config.toml
n_layer = 12
d_model = 128
n_experts = 48
experts_per_token = 2
n_empty_slots = 6
router_score = "softmax"
normalize_top_k = false
balance_loss = 0.00563
beta1 = 0.95
batch_tokens = 65536
seq_len = 512
train_tokens = 280600000
Below are experts of layer 6 (counted from 0) of a mixture-of-experts language model. Rows are named router (the router's row for the expert) and show model dimensions 0-127. Each number is 128 + 32 x the weight over its row's rms, rounded and kept within 0 to 255. Numbers have three digits each.
After each expert's rows: "mostly gets" lists some tokens that are sent to it at least half of the time; "comes after" lists some tokens at least twice as common just before its tokens as in all text. This comes from a sample of Wikipedia text that the model never trained on. Tokens count by the router's weight.

# expert 12
router:112183144149136096165148123123143068086138100118100056144148161114130099143106116103108069166148134170137186126173103157119134146115111203107162183097172140089087092119068130120157092110119117111142138106079130142084101093141115129148187145123167084109117168165147156053110164123075099138115087135177175176172096159136101154085106116178109168127150116137090093110192089098196147125115
mostly gets: " when", " during", " after", " under", " before", " until"
comes after: ".", ".\n\n", ",", "ed", " due", " died"

# expert 20
router:130106154100055106133166145161151127083094141096145128105189195142117192128156090164162081128120138150118116101112088128159127125084122157130170121136101149183167122185160140091120122059148108159114113109063118084167158088091123128146078128081170097117090133152094165109148105182117116127145159204107131187057170127118115159118094117155137104120096187114096165133176150136087090071151
mostly gets: " Binomial", " Label", ":", ".:", "):", " Released"
comes after: " |\n", ")", "\n", " Released", "\"", ":"

# expert 7
router:111131105086154153107120103115092154153115144136097135132150199109089087093157181172118125120175151104103134122074163131112138198173077135114140168198118148111122111130114056148186138155098106144116151110175165142115086151172087156114193088155155162165142149107127097139094121094085146085085122128098058065129153110157119123141119102170109149102105136093119180141192109153163045142171
mostly gets: " government", " General", " father", " state", " President", " Army"
comes after: " the", " The", "'s", " his", " National", "The"

# expert 37
router:102135095078146112177112044124115073163153177141112140126145174169187096110105097111113169118165115178128160073147091165180172124131130169128136108183119107109145126099119166083082100102151106110133104108092100065137121111135101180129150154087099190103159163100098195164071139101099136111148150103079123171167084143131104145111092071120136190147111119113086111156181131081104158152128
mostly gets: "====", " '", " “", " \"", "===", "="
comes after: ".\n\n", "\n\n", " |\n\n", ".\n", "\n", "|"

# expert 43
router:117121136073167106103109088158178088147091125168081125138093094114131119109140131159132144141096082154168211153121081174118161081192208075159094197083154164168174138116133088065164114089149143098176117184072148102108154099156119118110132149111125133134142122125147148123105093133152161149140123122108152148156065127138153128154086079112123092186108075156123115167110138083100132190103
mostly gets: " f", "-f", " p", " l", " s", "-b"
comes after: " (", " \"", "==", "===", " un", " a"

# expert 33
router:116109109180145193095101121111112139090153110163122136128090114164117183151079131130169110154143151125126106120145109128187142133150091200078139132143116133117119136100092130111131085131160201114126176142158143168126084066153144132173131142081134030150172123175201159129123084087070106161074134120108140077106147106176060173134169156123094115158115114197120130136110098179124092099143
mostly gets: " won", " played", " released", " held", " announced", " wrote"
comes after: " was", " he", " He", " his", " to", " and"

# expert 5
router:089104124120129157171115109148081184150162144130152134089166196144103177141172111092110103137153070149112093125099091105184062106131100092122138114111149125094156133160143172136136106172087151119122105148154114135114119122142114127176140147090160093061107110074108071157086066148191164092150153131114061194134123152182077154120118164166117075140119182134098147153111097143203146126177
mostly gets: " NHL", " NBA", " Football", " Basketball", " league", " NFL"
comes after: " in", " of", " the", " for", " at", " |\n"

# expert 19
router:148075114126066144138154136092094060158158121077156150106107185158133104160135133077030128134140147103126080094088104095182120127140098078156120107112136144139090147142126163182095090182144094169118142092173100101142160164125158150086108090132191155143094157155077052180121175133136151130143064099115138093203128137112118129133144109130177164090125151111096110157138179139119160127123
mostly gets: " political", " local", "-based", " significant", " former", " legal"
comes after: " of", " a", " and", " the", " as", " is"

# expert 24
router:117093114111054104094099110127117106116138160098187165110122143159137143131166123139070172125187145107097132150097122146155136127079038115175172079135107120147139104139178177168058128167148067136105086183135101069182157126143157131131097102146120172146146098155068100174113150149163100068149127079148092139120170091086121134144191078148131123115157183102154134117116134120122083153165
mostly gets: " British", " English", " French", " German", " Russian", " European"
comes after: " the", " a", " in", " an", " of", "),"

# expert 36
router:116145100139071086193169161119047181155079183112158173156169170126136081095120082082163121089141075141169130121120130102131098072122122068173174082154109159105177092127157076142141123101169117095126166120133062098078127075142125161089147122118143158100186155155104087156094170149096172134143120157131113126111160159086135125169150150136144104161135163104119161096127138126071132148165
mostly gets: " Best", " Outstanding", "Best", " Occupations", " Public", "|"
comes after: "\n", " |\n", ")\n", ".\n\n", ";\n", " Candidate"

# expert 8
router:139152093071162084095069193148139140164072139155140105073104131163180091071129187188153108151142115113121149164085164139155116053181127096146133193137134130110094142129136107104110104133110166096152107148048182098165052121118118115123134126145109143093162128099108075141134184139113159150120181093165136143107143099119112123159091124126130109126186163198124110135109177103175150116089
mostly gets: " con", " sl", " trans", " dis", " mon", " Reg"
comes after: " and", " the", " a", " of", " to", " an"

# expert 38
router:084110130071090118127140095126137115115135147106118123120172205144119092120138157055086048181142158087051132103136171152129128118118142069168109168158182052148161088115091131157145114129075095117098128129083159119099112090117183168174135152124131082121113037163131143129168126129144097116137115123199112145127093105136178138192132162133131102134096135117136123143142125139190169120181
mostly gets: " all", " other", " some", " most", " more", " several"
comes after: " of", " the", " in", " one", " number", " all"

# expert 47
router:152174134063110077156107097084148113147124104143111079150103145150146096048130119111107137130173143127172155149121071189106170117154131108152069171093174118102149128156160147115074101107177135142155085131126100084082118101111146164044157188108098168071161153121087166138104132132111092121185135085191155145125100121081130157120125133140131138173164131187147106139174175092152181131109
mostly gets: " no", " he", " He", " un", " o", " per"
comes after: ".", ",", " and", " \"", " (", ".\n\n"

# expert 3
router:105190119117173120140136130135066184172102099101154178126144205108153101114126110130127128087170110120111126092111191140118109072107120105126179092109167128138143071129161116087199130081159121084121137171141130114124117075135124180073101132121122191136126139206066094101096162136078063139115157172196092093131114126068177155161146129115104146137126158118094183098123129116101115139158
mostly gets: " Preceded", " Genus", " Coordinates", " Website", " Born", " Location"
comes after: "\n", "-", ")\n", ";\n", "\n\n", " information"

# expert 6
router:100148118155121148093116089133107149096163033127127145109133184107144191160093159167168138108145147099100130106135164116170165150183101094140147092185093089116088145120074113129127100156146142152111133159167086096176075146166141084131116092126179123157169134054124149146146152096163079124110179113079075096088143107156088107129118106124158127123122142159117217149165069130193092112150
mostly gets: " album", " film", " player", " children", " football", " music"
comes after: " the", " The", " a", "'s", "The", " football"

# expert 41
router:123158128102176089095116155145114112154105115186128098127038140132172102124080187104151116129139170093150150123092171086163116115122092104095169190165130127110098145146076110146172159143110136129138142155069160118139055141198171078108182149148087093133141165119161147142140124081151120082104186103136122095112090083116090121150138103151089074139110177133136148089164122229108130127133
mostly gets: " war", " attack", " man", " pay", " pass", " law"
comes after: " a", " the", " to", " and", " in", " his"

# expert 31
router:100148104152124082152132087111110101093174077108091074167143183133138129112068092075144148162127137126175124143149149162182110163124155216162135117098174091177131114170075149138135112128118149091128086085109086094106086149104163092161093132134135155125130071144097175147120160158152061132151146108174161115144097139094117121077085137114138188128150127130133108154195056102204122143098
mostly gets: " which", " that", " who", " this", " when", " where"
comes after: ",", ".", " However", "),", " that", " stated"

# expert 21
router:117081136165146099114203160139116124127089162100119131163140107153124078098153141086069161114218119104151140158114072190114156163105093115110099112153151166120147110149125104125067175163114121182156113131102159071064165168170129133124086161175106164169130084170110179141147131089176070072117071176124136119161143136109181156150130089135155146089093101085086135138137126100110113133153
mostly gets: " William", " hundred", " dated"
comes after: "1", " ", "9", "2", "8", " ("

# expert 35
router:142183117148107182090126206092075188066172104144144174118115114149156112169104182194078143075157121099157113113099130102160133134169167107136146080153129076125056106087143110142119159135148128108142152107148103075194090168081121139191104049099178110099130138138115143153159117152124138162167113103132095131128119091141058120151139102122122163123156113136122118150084082152132162094088
mostly gets: "%", " km", " %", " kg", " mi", " JPL"
comes after: "0", "5", "6", "7", "3", "8"

# expert 23
router:183071159092109117127088125132168087165117160135169141176094119134149146116135111086113168101148117165053105083138061095124146143097100137155071130144165093163132079126131115099090115145159216117131086174157079104125150103127162115150102147156074180172195092148099138145114146068129103146109077162120112153159147107095170106177090142137150157105155086082098160141151084094106146089169
mostly gets: "0", " MPC", "^", " Michael"
comes after: "2", "0", "9", ",", "1", "."

# expert 44
router:212086089152140120154083120105121090165153171099181119173117104144141118126118114117091171083130101173111087083119108098141167169102092118095078102135114176175132075086082154124101088180109091123111135135086114112145112170051151135163122167163137147166104160138149077183097209113132151125143129115098110147178161127132173097134154096114163135120199093091122068109173117089107108109113
mostly gets: " Claud", " Mad", " Billy", " Mike", " Paul", " Frank"
comes after: "–", " ", ".", "-", "9", "′"

# expert 27
router:174152110127147095155074156148094164176164135125141083139085099137168092089122127143072163139099067175093129137149084176105199132146117081178078142090138178081169087135154158081146139094101120178119134116097147092126145111144180147126080130105133120085165094056113107120130134135166175111117105114069134174118120149141184131152139105139180127144150142163182172145083169076087099135082
mostly gets: " M", " B", " p", " b", " J", " V"
comes after: " |", ":", "-", " of", " and", ";"

# expert 45
router:132086099203120172092120170137115148100147085071127167159089150118110100189104068162062185121163141092139096150105105105116089131149123108108168086067090098159086083166115127163133138162095115158154097110139085115164117148113111141190087168157129174162153161178092104101113168118153094119158075195085109121139184085091153136080153107111167137132141108106146102085129158126154166156117
mostly gets: " century", "–present", " ago", "Background", " Chile", " pandemic"
comes after: "0", "1", "2", "9", "8", "7"

# expert 10
router:134146104178146125110092106163124174162119119156095129110105110098138068105174155173070148084089081158118141138104089165114133122139164126159062154086153175113169112139144178094180095128076125106161116182125174115108140086174072106159143120118088155119162152099101074093079114181118166113106085098095122183179132167142122148167120127127165115133153065108110195164093178121123087178148
mostly gets: "-A", "-C", "Ch", "-P", "-R", " U"
comes after: " (", " \"", "===", "\n\n", " =\n\n", " U"

# expert 2
router:153077159146093087138132116135139078130147085106166103131170091176162123114122087121156167066104160131126165139126072076101157224073126183069140088134132100126117100126132162140087096129164110099099120067131095121103158149121131157085138204117172120160105170148099178177127131173152090169110090146088148155145177103069094117121147124104123163170116149110121123113197149117075117166109
mostly gets: " titled", "...", " -", " ...", " entitled", "\":"
comes after: "3", "4", "1", "6", "2", "5"

# expert 0
router:138092117152108131099143130109061087138097147135103152102147095121172090113060112146108129127166164140145107149134084052194184196166124178142130144088080094160125131116158123153132131119192112100099119081093111166047125071161156155106155100084084083165127152179154161181193091145098113124161148137140174070114112113141142156092182131078113152138118183120139114090135123104118149115140
mostly gets: " made", " took", " make", " called", " −", " +"
comes after: " to", "%", "0", "4", "3", " was"

# expert 32
router:153089208136127100117174071150119136095182144090158146141138114124128103152117130116122138080156084093154163184186065195183081126095168111144091114169143102111165096110171156104113182160100123114163087137077204142136141149134105169165172167161119087160174080132138124100101121139117165077158129166141082130113151096136172121167126137167148165120085097123066161144080095096109132134123
mostly gets: " September", " November", " October", " February", " April", " July"
comes after: " ", "1", "2", "3", " on", "On"